config.toml
n_layer = 9
d_model = 256
n_experts = 128
experts_per_token = 4
d_expert = 64
d_shared_expert = 0
activation = "swiglu"
moe_layers = [0, 1, 2, 3, 4, 5, 6, 7, 8]
router_score = "softmax"
normalize_top_k = false
routed_scale = 15.1
balance_loss = 0.00506
balance_bias = false
router_logit_norm = 2.0
init_std_router = 0.00841
lr_router = 0.000938
vocab_size = 32000
norm = "rmsnorm"
norm_eps = 1e-05
tie_embeddings = false
optimizer = "muon"
lr = 0.00216
beta1 = 0.93
batch_tokens = 65536
seq_len = 512
train_tokens = 491400000
steps = 7499
dataset = "wikipedia_en"
Below are experts of layer 4 (counted from 0) of a mixture-of-experts language model. Rows are named router (the router's row for the expert), gate (a neuron's input weights, with its number), up (a neuron's input weights, with its number) and show model dimensions 128-255. Each number is 128 + 24 x the weight over its row's rms, rounded and kept within 0 to 255.
After each expert's rows: "gets" lists some tokens that make up at least twice as much of what it gets as of all text. This comes from a sample of Wikipedia text that the model never trained on. Tokens count by the router's weight.

# expert 38
router [114 125 147 120 104 131 163 154 129 111 150 156 159 153  99 177 140 105 165  93 152 120 142 126 125 143 125 138 108 149 148 151 120 135  94 136 155 148 120 168 109 153 102  97 133 149 103 119 113 124  89 160  96 151 131 122 156  92 100 105 105 122 160 148 115 166 167  85 115 139 115 117  94 151  97 174  94 111 124 157  90 109  99 134 134 163 143 122 155 107 128  91 123 133  93  76  91 152 147 160 104  87 151 131  84 121 147 100 110 134 154 157 159 109 160 101 161 145 147 100 154 107 174  85 113 130 144 102]
gate0 [138 120  98 123 138 118 136 162 135 154 126 102 167 134 113 167 126 185 153 121  91 118 108 135 125 140 101 107 152 121 191 135 130  76 156 116 126 118 115 129 101 151 132 133  97 151 123 135 137 107 115 124 110 116 194 157 125 129 130 166 125 117 106  97 102 166 137  98 133 116 177 149 122 124 101 116 100 144 142 143 141 104 147 102 141 137  83 151 112 109 131 137 153 127 151 158 137 155 145 150 128  83 102  99  87 157 143 168 122 158  88 114 159 132 109 115 128  97 151 143 144 138  96 141 105 133 122 100]
up0 [ 89 136 120 121 100 163 149 128 111 110  96 155 173 127 132 133 148 144 147  66 102 120 172 118 170 154 163 142 149 113 145 104 114 107 125 137 170 109 103 142 121 145 122 135 161 139 131 155 141 133  76 159 166 148 138 129 152 131  98  93 131 120 128 116 143 102 140  98 148  98 120 120 150 134 122 137 102 118 130 145 111 109 126 117 144 149 123 101 193 171 107 120 147 139 160 136 149 133 180 168 147 163 155  91 103 147  64 150 140 120 144 109 130  76 163 100 152 115 173 148 149 144 146 140 100 146 127 111]
gets: " ", "\n", " \"", " re", " K", " B"

# expert 3
router [ 79 141 129 159 108 135 124 127 135  93 110 120 140  85  96 155 142 107 181  80 147 134 168  90 110 131  89 137 137 125 147 108 170 108 128 176 165 132 149 128 163 130 108  81 124  97  94 117 120 106 120 137 115 140 126 119 151 141  99 128 143 130 173 101 125 142 173 118 135  82 131 107 108 116 102 159  89 152 121 174  88 122 108 173 136 175 164 122 112 120 127 104 102 131 118  75 149 136 107 163 106 109 165 137 110 121 106 120 143 132 140 127 116 100 126 137 127 128 168 124 153 140 146  91 127 109 138  94]
gate0 [ 52 113 163  87 180 126  90 117 129 137 103 170 135 104 138 120 112 136 140 132 153 112 133 164 115 132 100 184 156  96 126 134 149 126 142 112  98 126 175 139 120 139 115 115 133 138 147 115  88 114 114 102 126 142 101  81 113 159  67 109 122 120 142 152 124 105 112 150 151 125 153 104 148 150  69 139 159 156 122 138 128 125 163 162 135  97  83 126 132 119 129 114 109 154 137 115 133  98 137  99  96 159 186 151 125 132 153 107 150 135 110 101 100 106 125 122 138 144 146 124 128 172 135 143 126 152 123 108]
up0 [140 120 146 159 157 137 114 102 141 103 109  80 111  62 126 157 135 141 107 159  69 128 115 122 129 153 115 188 118 151 107 138  91 119 103 121 106  87  89 139 162  88  90 160 142 115 105 116 108 152 149 112 121 123 120 144 155 133 168 120 122 128 131 158 104 134 127 110 123 128 122 121 131 108 164 124 114 105 164  91 115 130 138  73 123 130 121 125  77 114 134  96 106 124 170 149 113 120 109 121 171 126 104 120 148 108 155 158 131 118 164 115 150 125 140 134 115 115 111  81 135  99 112 122 141 141 109 156]
gets: " |", " He", " She", " ", " he", " she"

# expert 104
router [106 142 129 121 107 142 139 149 136 103 147 149 130 141  99 167 160  96 161 108 147 121 138 115 116 149 124 139 105 128 150 148 117 145  96 155 168 144 142 161 122 149  96 112 152 146 103 113 118 129 107 166  94 152 120 101 145  97  89 102 120  97 145 153 116 145 158 103 132 130 124 107  96 119 104 157  73 110 110 168  89  98 114 116 132 174 149 117 136 104 121  93 123 125  95  75 103 151 134 153 126  85 151 122  93 102 162  80 105 135 145 151 155 123 156  98 144 134 149 101 170 101 169  89 105 128 129 112]
gate0 [102  99 107 140 151  89 112 128 116 180 133 105 115  96 102 101 133 170 128 142  99 113  81 120 136 156 139 105 129  75 126 107 111 129 147 125 154 116  93  89 108 148 129 159 137 136 164 152 113 173 174  80 147 124  97 131 107  97  94 145 100 131 138 102 124 155 112 112 108 149 103 137  54 106 128 144 142 141 172 152 143 119 118  94 127  91 122 108 111  89 106 123 165 113 117 122 177 141 117 111 138 155 129 164 138 105 135 164 141 128 140  97 159 119 118 145 159  87 151 122  87 127 118 109 102 153 125 128]
up0 [179 168 125 108 148 153 155 144  91 117 135 148 109 113 122 133 103 148 150 158 154 167 156 144  87  94 121 179 132 105  84 138 144 154 135 157 135 118 130 122  88 141 128 102 103 134 101 121 116 165 155  97 121 126 133 129 130 131 125  89 120  97  86 168 133 126 148 113 102 147 124 122 107 121 129 137 109 147 149 174  98 167 129 119 133 163 151  85 132 137 120 132 148 122 147 175 118 111 157 161 122  88 147 114  97 140 124 114 136 138 124 108  98 133 130 126 132 136 114 119 127 132 110 156 116 111 171 155]
gets: " |", "-", " —", " ", " \"", " -"

# expert 47
router [132 100 140 124  87 111 180 116 130 103 105 158 131 141  73 100 120 122 120 143 175 141 124 106 133 160  92  84 113 132 136 127 135 113 112 114 119 126 114 133  81 141 124 110 170  97 113  90  95 134 122 136  94 153 104 133 159  97 111 167  99 109 126 154 121 139 134 103  95 163 107 162 125 153 135 127 127 139 161 128 100  98 138  90 126 142 100 167 171  98 116 122 125 120 160 135 101  91  86 139 153 105 112 155  99 100 115 150 128 153 165 131 129 114  73 122 143 136 138  88 135  97 146 107 107 131 133 106]
gate0 [128 141 105 102 147 163  75  85 126 158 105 125 120 130  94 135 144 169  81 110 100 137 134 105 115 106 131 127 137 143 155 158 125  98 147 119 139 131 109 143 158 138 130  73 157 129 114 142 113 134 123  93 137 142  88 129 139 152 142  99 107 106 146 130 102  99 126 122 106 175 124 188 103  98 139 133 113 124  87 125 136 122 152 135 128 115 104 130 103 149 134 121 112 143 109 149 132 160 112 157 114 113 108 124  84 153 155 175 113 137 145 123 173 128 152 155 168 118 107 138 109 138 108 131 189 142 169 136]
up0 [169 160 122  84 106 124 134 105  81 135 104 168 151 153 128 146 116 156 111  96 104 133 117 153 113 125 115 126 107 157 170 142 122 116 165 130 129 132 115 128 148  97 142 102 135 143 114 123 149 172 117 128  90 160 172 156 147 102 101 183 148 125 110 152 150 127 131 131 145 143 142 132 156  96 136 178  88 130 153 141  85 141 125 118 132 167 187  91 159 122 162 155 157 169  99 180 152 101 103 132 161 112 133 130 134  94  96 170 108 170  73 140 133 114  85 103  99  80 101  84 167 127 186 129 141 134 140 119]
gets: " (", " refer", "u", "o", " ", "a"

# expert 102
router [150 141 110 155 110 120 105 155 110 159  94  94 143 141 136 122 112 139  89  93 112 161 120  85 143 137 122 118 110 172 139 100 168 149 147 131 124 149 162 154  98 150 141  81 143 133 114 199 106 125 105 123 139 136  94 128 158 169 104 160 152  83 136 136 123  90 138 138 113 103  85 119 125 159 159 153 106 160 108 158 104 164 135 111 161 140  95 130 155 127 128 109 138 169 147 103  93 157 125 128 114 103 116 139 139 114 120 164 101 141 102 126 138 152 161 121 161 117 168 118 166 150  95 120 143 146 145 117]
gate0 [ 79 143 196 171 147 118 125 121 127 108 119 174 109 108 129 116 125 138 122 141 115 103 177 141 103 118 154 131 113 138 146 128 144 131 138 162  64 133 193  86 127 117 166 118 141 142 158 122 144 164 119 124 108 150 151  89  93 127 104 134 131 116  83 135 139  98 123 140 109 109 102 109  94  75  83 116 111  99 146  92 122 128 136  83 147 150 106 122 115  98 113 155 116 111 115 172  79 135 128  89  93 118 138 154 106 156 119 124 133 104 129 101 153 141 172 114 134 120 136 118 113 113 164 101 122 109 150 118]
up0 [148  84  91 154 120 130 130 147 124 143  92  96 101 135  91 106 125 108 118 115 174  86 106 137 112 134 134 155 112  94 120  97 103 154 125  89 125 165 124  95 108 141 165 103 119 123 133 101 122 132 169  81 168 121 140 143 161 169 140 110 102 123 127 110 110 122 100 130 136 136 112 145  99 106  97  93 109 166 115 104 111 118 115 133 138 125 181 146 155 147 111  79 125 131 139 103 134 121  93 171 110 149 134 122 108  68 140 102 156 145  98 116 136 117  96  93 100 105 156 155 142 171 142 120  85 112 154 133]
gets: " 1", " 2", " 3", " 4", " 6", " 5"

# expert 20
router [111 132 131 126  97 153 168 159 118 110 133 155 155 141  89 153 150 102 171 102 149 120 138 120 130 143 129 164  83 148 157 146 110 147 100 129 154 145 119 186 107 170 117  91 138 146 106 121 124 128  98 142  84 157 119 112 148  90  91  86 118 108 151 138 100 160 154  83 132 130 118 119  95 136 120 180  95 100 115 166  91 117 108 125 119 160 132 114 150 113 151 101 116 128  96  65  95 150 152 161 103  87 163 122  69 108 148 102  99 116 143 157 140 118 145  85 160 149 142 111 154 122 166 100 103 134 135  93]
gate0 [153 104 120 164 127  99 161 139 115 164 154 101 107 151 160 127 140 115 121 166 126  97 114 150 130 141 106 136 114 156 115 134 148  88 164 116 104 106 142  95 147 101 179 120  70 183 128 105 137 110 132 113 150 116 119 156 121 129  84 141 107 187 139  94 176  83 116 123 106 150 101 127 124 121 109 163 111 159 155 149 129 139 163 150 154  94 111 142 125 113 169 126 116 158 104 138 146 128 128 161  77 104 104 129  91 126 145 118 123 149 136 127 134 121 146 103  89 144 152 141  81 137 126 123 171 159  93 151]
up0 [138 132 119 133 106 150 102 124 111  98 132 100 169 123 129 119 138  88 125 142 120 152  75 122 106 133 160 144 111  97 150 123 103 177 117 138 124 136 120 157  50 113 136 122 121 148 114 147 139  92 153 134 120  97 150 106 123 171 126 111 116 145 136 134 164 134 113 132 143  94 133 147 145 176 110 161 112 130 139 114 138  82 142 154 114 122 109 140 116 135 132 119 163 161  96 129 127  78 138  95 127 141 138  87 128 150 111 149 145 160 146  97 154  99 188 141  61  76 141 164 143 169 125 150 144 133 133 156]
gets: ".", ")", " ", " |", ",", "\""

# expert 96
router [114 106 156 118 117 157 143 159 132 130 132 172 173 163  93 146 115 111 147  92 170 129 116 133 139 150 110 144 112 161 151 145 103 141 102 112 155 160 109 172 120 150 102  94 148 145 111 103 110 131 117 135  74 136 119 110 122  78 111  74  95 108 161 124 121 167 160  72 120 166 129 122  91 124 135 159  86 105 109 150  99  90 113 130 131 148 123 124 167 107 119 108 129 122 114  78  97 151 146 167 124 122 160 119  82 129 143 115 120 104 143 162 132 116 149 101 124 125 161 123 146 122 154  96 119 145 143  85]
gate0 [138 151 129 142 114 146 127 146 127 130  98 116 182 127 148 108  86 143 132 111  73 120  86 149 149 147 108 117 102 127 115 126 156 122 133 121 146 159 114 123 103 119  99 161 160  77  93 123 119  79 118 145 142 121  93 164 141 115 134 126  96 129 129 137 147 150 105 181  91 168 110 138 147 126 108 126 146 103 133  74 139 104 139 149 138 111 127 151 148 127 117 132 128 131 169 109 163 160 111 115 114 177  82 140 125 128 178 115 106 113  84 100 113 130  72  84 138 153 128 144 127 118 154 129 152 172 133 113]
up0 [129 119 116 167 100 126 139 143 121 111 114 114 177  83 151 134 146 133 132 118 123 138 153 129 115  91 130 142  69 120  81 170 125 121  84 143  81 166 110 105 128 138 141 106 132  88  85 149  90 126 126 145 137 137 135 127 120 122 145 143  87 134 124 151 133 104 172 151  80 177 101 121 109 187 161 153 153 141 137 103 120 110 161 160  95 123 133 126 160 160 107 120 139 153 105  95 162 115 150 124 140 173 131 157 124 117 163 174 142 154 144  95 115 155 143 129 126 112 165 107 128 128 142 127 174 135 143 145]
gets: ",", " and", " was", " is", " that", "'"

# expert 76
router [124 145 155  85 149 128 121 166 122 120 128 123 130  92 165 136 104 127 136 119 112 148 160 115 101 109 119 131 146 139 119 108 131  86 125  94 157 102 160 136 164 105 111 149 119 112 138 105 124 179 129 157  87 116 128 131  76 115 114 131 119 143 116 113 175 117 144 122 101 152 124 115 133 152 113 111 148 146 115  95 147 127 169 168 114 134 162 136  91 167 108 201 166 114 124 128 111 132 109  80 113 145  97 133 167 149 125 106 175 127  77 143 128 173 143 176 160 116 145 132 144 109  79 107 181 115 141 136]
gate0 [124 128 113 110 181 146 130 132 105  81  97  76 132  99 176 113 145 125 136 104 137 126 130  90 109 124 148 153 131 102 162 117  99 145 136 164 157 103 174 111 127 144  96 129 130 129 158 164 155 159  90 154 125 120 149 131 187 119 144 139 153  91  93 142 155 160 147 138 139 145 138 128 122 119 101 135  82 124 133 126 152  96 136  93 105 165 112 102 119 162 133 136 113  73 122 101 112 154 126 163 145 145 100 121 133 109 105  67 168 127 121 147 134  97 109  86 133 157 155  97 114 163 105 119 133  81 153 153]
up0 [115 121 134 129  97 122 138 168 174  97 164 143 127 151 133 140  97 108  94 118 110 116 133 138 112 118 110 140 141 121 118 133 139 128  91 146 153 122  95 150 153 112 116 100 138 163 125 135 124 111 116  80 137 164 152 108 105 122 113 159 115 139 140 157 101 145 146 163 171 130 105 122 137 125 106 128  85 129 134 162 140 141 149 135 114 118 190 137 127  98 140 106 125 184 126 127 127 123 137  81  88 106 146 147 167 110 115 101  81 116 122 141 121 132  65 123 155 131 126 179 161  79 118 125 134 134 135 162]
gets: " that", ",", " which", " who", " be", " when"

# expert 44
router [120 114 145 119 119 146 165 123 121 135 150  88 147 122 128 115 100 102 162 155 147 108 138 128 140 147  74 121 135 122 127 129 139  85 161 141 126 142 130  90 136 114 177 136 130 142  96 122 137 122  96 175 103 170 113 132 132 122 102 164 132 135 138 150  89 115 117 133 136 154  93 114 124 145  85 114 175 176 116 119 109 122 132  91  72 135 132 102 142 101  87 102 148  98 107 191  91 107 130 133 131 112 100 133 161 122 127 112 143 126 135 124 101 115 143 114 122 144 101 105 142 105 144 125  80 160 145 147]
gate0 [109 139 130  85  75 166 164 127  79 106 147 164 180 127 121 133  87 150  80 128 104 119 171 103 112 103 143 127  99 152 127 149 130 104 130 139 113 124 120 142 133 105 130 113 171 102 103 104 156 118 120 130  75 148  98 134 129 127 134 149 123 146 103  68 156 146 160 126 143 129 131 160 124 110 158 112  95 120 100 102 129 158 132 138 112 138 117 164  99  92 103 151 157 170 152 116 133 145 189 120 101 175  90 131 141 157 102 122 106 134 141  94 130 149 136 125 131 157 105 149 123 115 121 123 159 158 122 151]
up0 [144 112 115 136 103 113 144  98 155 142 147 153 145 132 111 112 136  61 173 115  82 163 139 137 103 104 112 110 131 106 103 125 101 146 131 129 151 119 160 138  99 117  94 161 189 121 148 107 115 146 103 114 121 135 160 132  86 109 143  90 118 130 127 122 133 161 108 147 116 161 120 141 152  94 156 153 157 138 129 129 117  81 130 133 121 120 100 114  95 174 122 154 106 146 138 117  66 133 147 106 115  99  91 143 123 116 117 104 178 141 138 132 131 120 143 159 134 138 156 157 111  90 122  85 189 151 118  77]
gets: "a", "al", "e", "y", "s", "i"

# expert 62
router [100 120 139 128  78 131 155 133 129  94 149 182 152 166  85 130 126 130 153 111 155 134 164 130 143 161 133 100  87 135 136 141 111 123  92 126 143 146  98 162  98 152 125 100 144 155 118  94 101 127 120 137  91 163 139 108 132 116  97 111  94  88 140 111 110 151 138  89 149 117  99 145  80 156 109 134  77 120 104 154 104 123 127 124 117 169 127 130 146 105 138  96 120 114  99  88  98 151 155 168 132 116 147 141  78  97 121  99 139 127 153 153 150 138 167  95 141 161 161 123 133 107 146  81 112 160 135  84]
gate0 [135 143 144 148 107 121 129 151 100 114 169 158 173 126 133 128 143 153 126 146 177 111 129 154 125 121 123  89 101 121  98 124 149 177 129 153 156 137 113 146 133 137 146 132 120 122 118 164 103 130 173 108 139 150 139 151  97 178 107 117 109 150  87 150 153 166 115 152  91 131 153 209 104 151 117 124 100 113 130 192 113 141 138 115 140 127 151 170 123 123 131 133 115 103 143 120  95 138 168 118 148  74 146 147 133  91 125 121 116 112 144 128 150 135 146 137 143 119 119 127 145 117 122 111 161 172 138 106]
up0 [137 140  75 124 101 143 161 152 132 118 129 102 139 126 140  61 110 115 152 129 157 130 122 140 164 128 150 159 128 120 126  96 124 123 146 130  93 117 135 125 154 116 117 180 133 170 174 135 168 132 103 178 108 158 132  93 129 164 155 130 126 156 139 162 135 144 140 150 100 152 171 120 130 135 131 102 150 175 135 109 142 154 113 105 183  96 156 143 151 137 156 168 148 127 107 107 147 171 153 126 108 152 158 150 110 133 109  97 135 109 153 149 133 119 150  40 108 148 124 137 142 144 179 158 123 137 105  80]
gets: " (", "-", " =", "E", " \"", " or"

# expert 118
router [119 125 153 104 108 136 149 154 131 113 131 167 156 143  95 159 141 115 174 106 142 114 145 132 140 140 120 145  97 142 151 144 130 144  98 142 159 152 124 171 119 137 105  95 144 144  99 118 104 119  86 162  94 152 131 116 149  86  93 100 112 106 159 150 115 157 171  86 121 141 113 124  87 146 108 180  88 114 130 163  91 103 100 132 145 159 137 122 162 103 129 104 128 136  95  75 102 154 147 159 112  84 151 126  91 125 152  98 118 129 161 156 148 112 157 110 155 150 151 100 167  95 165  87 118 131 149 112]
gate0 [ 94 136 182 123 167 156 129 118 140 178 147 110 158 144 127  99 137 149  95 116 148 120 184 137 154 143 111 184  98 136 134 132 190 110 133 140 113 161 129 159 104  79 156 134  79 132 167 115 155 152 133 163 101 122 139 145 118 120 139 114 151 131  96 111 166 126 142 168 140  92 130 122 142 103 160 128 153  93 142 100 131 152 120 139 109 110 116 101 135 106 123 161 139 179 145  90 149  98  96 120 115 150 153 122 189 142 139  90 148 143  92 136 141 124 118 106 129 166 114 110 124  94 160 153  90 123 157  81]
up0 [174  91 145 138 153  79 125 169 145 155 120 148 158 123 136 130 145 115 184 147 153 136 155 137  82 131 153 116 155 139 154 139 164 135 131  95 131 130 137 106 139 128 163 124 180 147 147 179 148 117 146 173 121  95 100 101  83 121 107 168 144  93 107 139 143 100 141 186 126 133 140 121 150 146 150 141  74 134 161  84 184 173 132 137 131 117 150 110 130 103 158 152 112 125 155 101 113 140 122 128 100 135 114 130 136 149 102 114  88  94 150 115 125 129 120 134 115 109 128 122 121 118 142 116 124 136 144 120]
gets: " he", " 1", " 2", " He", " ", " 4"

# expert 65
router [114 111 148 147 150 158 116  93 158 113  92 114 144 133 131  86 154 173 123 108  93 107 107 102 100 123 123 147 111 148 117  91 163 113 148 149  95 133 129 118 113 150 100 114 158 123 125 118 105  96 127  78 121 133 119  89 159 139 117 146 165 111 102 106 147 146 137 124 143 131 103 100 186  98  92 137  95  94 124 158 110 119 105 152 157 138 145 109  98 122 150 106 100 155 161 162 172 137 110 137 179 153 157 121 114 130 104 125 148  84 107  66 134 116  98 126  81  91 154 125 125 151 131 110 123 138  83 141]
gate0 [139 143 140 110 187  84  86  79 147 168 172 129 103 161 161 130 124 178 111 142 135  83 174 177 129 138 137 133  93 189  81 159 116 126 150 161  76 126  67 142 110 122 144 127 114 130 108 136 140 132 173 144 162 145 105  96 149 159 183 103 171 133 142 165 123 117 138 106 140 138 140 113  91 147 104  95 115 158 168 103  98 162 156 122 138 144 140 134 108 118 112 163 136 163  95 114 128 135 117  84  98 159 131 174 162 107 169 170  98 118 135 119  97 138 131 113 113 122 108 117 149 130 126 110 128 132 110 130]
up0 [137 175 120 149 147 118 132  97 140 122 123 141  77 127 137 118 140 132 101 114 116 139 127  95 146 132 169 114  81 119 125 141 162  71 151 113  99 166 106 120 145 110 176 141 149 171  94 123 129 195  94 169 148 121 150 138 120 150  96 163 121 144 113 137 145 114 134 126 139 150  82  95  74 138 125 157 112 154 110 129 116 112 135 129 127 155 118 140 147 147 178 109 129  97 120 176 111 126 106 181 151 166 128 137 161 126 183 141 111 129 159 111 157 136 124  65 154 152 126 128 104 145 144  96 115  98 149 122]
gets: " |", ";", " 0;", " 3;", " 2;", " 1;"

# expert 90
router [117 122 138 128 111 152 165 154 136 123 127 154 154 138 101 145 148 112 151 100 136 107 129 122 137 161 131 159 101 149 152 139 102 152  92 128 165 144 116 176 107 143 102  99 162 152 119  99 119 121 109 141  79 151 125  97 146  93  94  83 122  90 137 137 113 156 165  80 126 148 134 114 104 135 106 166  84 100 120 156  98  91  97 132 131 169 137 114 156 127 149  85 105 134  91  80 104 155 144 157 105  96 152 113  87 117 147 107 101 123 149 150 140 104 151 110 149 130 145 101 160 101 163  85 105 135 142 115]
gate0 [148 107 135 145 121  84  96 148 154 169 155  82  86  87 155 158 131 109 139 105  82 125 134 180 145  96 156 176 116 149  74  93 135 134 151 141 162 139 128 157 108 149 107 164  83 121 122 115 111  92 120 101 109 104 115 131 119 174 144 115 122 129  92 109 125 128 122 191 150 117  93 157 114 117 146 155 147 125 147 127 156  94 129  65 138 104 144 111 105 124 186 111 113 103 111  94 114 120 103 127 164 126  91 114 119 133 134  96 175 150  84 164 123 127 117 155 115 128  99 141 124 172 119 163 152 124 151 150]
up0 [130 101 151 122 122 150 120 119 136 119 128 166 127 118 105  69 159 120 103 138  96 118 129  73 112  82 100 137 109 141 130 104 168 127 168 140 168 113 157 136 122 102 138 162 129 122  84 102 147 166 176 151 128 109 149 126 168 112 176 187 138 140 165 106  67 124 117 123 103 111 169 108 115 138 111 171 133 109 123 111 110 149 140 135 134 144 102 148  98 132 155 137 122 145 113 152 134  70  92  73  79 132 159 169 128 132 135 165 151 141 128 100 166 123 117 112 188 139 134 164 145 123 140 141 105 107 130 121]
gets: " |", ":", ";", " –", " -", "\""

# expert 95
router [102 126 105  83 135 134 150 150 108 130 141 107 118 117 150 163  99 131 160 154  71 111  74 147 135 116 103 144 119 166 128 138 146 129 152 162 146 117 136 103 157 137 118 132  83  96  95 138 140 163  99 162 101 128 105 150 138 154 139 158 170 129 157 153 156  97 156 134 147 139 106 119 110 162 122 113 135 163 116 108 104 137 105 118 122 140 135 134 146 109  93 103 174 136 111 124 130 141 135  90 126 147 132 112 159 138 143 111 161  96 105 133 151 147 122 110 118 152  94 118 102  79 136 104  98 109 102 144]
gate0 [165 106  97 102 118 170  82 136 123 155 133 108 121 110 119 122 137 116  98  91 146 131 124 122 123 133 132 161 125 101 163 111 148 117  98 111 114 142 125 168 156 149 149 157 124 122 129 150 139 159 113 177  99 108 145 128 106 134 134 111 107 120 158  86 168  88 115 131 125 111 135 149 126 130 111 143 126  99 129 118 127 124  88 145 127 130 133 135 174 166 122 100 169 190  98 134 108 166 109 134 125 144 121  87 126 115 140 135 125  94 126 186 135 113 138 141 114 132 133 122  87 141 150 121 127 129 160 102]
up0 [153 138  96 100 154 127 141 158 127 127 139 171 120 124  80 161 128 156  89 168 115 123 142 128 136 156  97  94 162 123 118  72 113 150 157 172 125  96 139 110 101 161 162 155 156 132  92 150 135 120 114 130 116 145 114 126 102 122 149  94 100 101 139 111 141 152 148  97 131 163 141 147 131 110 124 167  83  79 127  74 139 124 113 119 183  95 126  76 125 113 138 175 160 114 102 118 154 135  94  94 119 152 161 139 118 124 121 157 124 176 147 140 102 152 123 146 129  91 142 132 133 137 138 119 193 103 108 108]
gets: " a", " an", " one", " A", " first", "A"

# expert 37
router [111 119 149 112 111 132 155 143 133 108 147 169 146 138 105 153 137 112 164 109 157 115 144 132 122 144 121 137 100 153 142 144 124 155 103 142 150 146 131 170 121 150  96  89 139 139  89 107 113 123  93 148  92 152 122 116 155  92  90 101 112  89 162 157 113 149 169  85 123 153 120 118  80 141 105 180  97 125 117 169  94 107  88 118 133 156 142 128 168 109 123  90 139 124 102  80  97 160 143 156 102  79 140 129  89 125 156  95 101 130 152 155 151 113 161 102 164 151 162 101 162  98 160  93 124 124 138 104]
gate0 [137 148 114 144 129 107  96 148 133 134 114 128 119 141  97 170 133 138 118 119  95 119 158 182 108 116  99 134 134 140 114 159 139  81 110 110 160 111 118 151 154 135  76 109  93 116 140 119 111 152 104  99 119  95 134 121 109  98  95 103 108 122 151 129 124 166 126 130 147 107  95 139 159 114 144 101 120 122 119 139 148 111 121 135 140 165 122 128 144 132 113 137  94 137 140  97 105 113 196 119 117 149  48 133 123 127 131 114 123 116 101 115 135 173  96 136 114 110 151 127 135 134 111 131 157 103 146 193]
up0 [164 117 126 144 162 110 129  84 106 122 158 117 120 100 140 115 110 117 178 134  96  74 153 131  97 146 146 134 134 133 119 128 104 146 124 120 135 178 122 103 161 156 124 151 140 135  87 118 124 157  80 133 122 108 112  80  52 125 105 104 130 160 155 160  86 109 136 123 133 104  95 102 143 192 116 157 144 157 135 168 124 116 169 144 145  90 145 142 124 147 109 116 101 139 116 145 162  92 108 120 125 120 161 162 131 124 143 119 101 120  75 142 133 120 155 121 129 139 101 154 144 117 148 153 151 166 161 145]
gets: " 0", " 7", " 6", " 30", " 10", " 20"

# expert 21
router [127 136 143 137 107 115 141 133 118 127 148 172 164 149 111 139 130 118 143 121 154 101 169 121 147 149 131 159 114 134 146 151 118 134  77 145 159 148  95 171 105 169  97  99 140 142 115  93 125 114 128 134 129 158 118 125 144  94  92 105 109 106 148 127 114 136 151  79 141 127 116 131  83 163 114 158  90 114  96 173  92  96  99 131 123 162 145 160 138 108 120 128  97 103 123  95 107 174 151 153 110 110 136 150 103 115 175 106 110 111 164 142 154 115 179 101 164 163 164 131 153 109 136  93 119 106 149 102]
gate0 [113 129 114 154 105 111 157 136 138 121 124 130 156 114  81 108 146 142  75 165 127 158  97 115  96  92 114 162 139 125 125  96 130 134  96 154 115 148 138 129 137  78 125 128 161  90 127 104 115 131 141 106 152 122 165  84 142 100 126 117 171 126 120 111 145 128  92 156 144 113 137 148 115 108 176 133 144 118 114  75 151 164 127 169 157  80  98  76 111 121 134 147 152 132 123 103 137 101 102 110 119  99  98 146 142 117 161 119 144 112 145  95 151 168 136 111  79 150 139  97 125 121 107 151 106 121 154 155]
up0 [ 81 151  95  92 107 101 124 132 145 111 124 161 171 115 133 153 125  97  87  86 108  99 129 106 110 160 121 100 122 107 148 133  97 143 108 108 136 105 131 137  94 123 111 119 131 140 144 137  97  96 125 100 136 148 123 108 121 133 155 130  78 115 150 171 170 113 121 144 140  97 115 123 105 106 132  99 149 128 118 116 106 130  96 112 128 135 144  89 145 139 118 107 130  76 107 142 106  91 110 166  65  91 113 134 122  98 163  94 173 158 163 128  87 120 169 148 159 133 154 127 130 125 160 167 108 154 102 133]
gets: " 0", " ", "{", "(", " $", "W"

# expert 85
router [127 122 154 108 104 151 153 152 146 123 143 155 150 152 109 158 136 107 157 112 150 117 143 139 138 160 130 145 111 136 153 153 124 140  92 137 148 151 112 167 115 163 112  99 138 140 107 110 124 110 106 140 111 158 126 108 142  85 100  94 116  95 159 148 133 148 160  80 122 135 105 105  86 141 100 183  97 104 128 164  90 103  97 142 138 165 145 125 157 115 130  88 128 142  95  86  88 144 148 160  98  94 158 109  86 117 156 101 115 130 154 157 155 119 157 123 160 149 148 106 162 108 168  73 133 148 147 101]
gate0 [123  98 148 156  92  81 151 160 137 156 169  76 154 161 135 147 129 137 105  90 124 132 113 137  80 150 126 126 162 112 117 116 102 170 168 102 148 104 128  94 146 149 133 138 119 164 126  83 108  76  92 110 132 158 150 181 137 140 132 144 129 106 120 139 122 175 138  99 136 101 115 141 150 110 131 113 151 148 133 152 127 130 163 117  99 128  92 125 152  99 119 120  90 110 118 137 159 135 140 100 162 114 125 114 120 112 106 134 104 142 144 133 115 136 164 186 122 121 138  98 144 116 148 118 140 134  86 137]
up0 [144 156 173 117 158  85 151 159 126 165 139 137  65 125 126 162 124 167 108 135 100 117 120 110 112  97 114 107 128 114  91 115 175 114 112 159 102 127 128 104 106 134 135 116 152 110  95 108  85 134 144 153 138 114  93  68 111 159 118 150 136 110 144 109 185  76 154 130 111  95 123 150 102 129 114 122  92 118 118 114 122  94 106 152 109 121 170 118  95 169 118 111 161  99 136 117 121  96 105  94 200 173 138 131 146 143 147 139 123 110 150 123 116 164 145 127  95 118 125 137 143 137  97 160 139 133 130  76]
gets: " |", ".", " father", " company", " director", " used"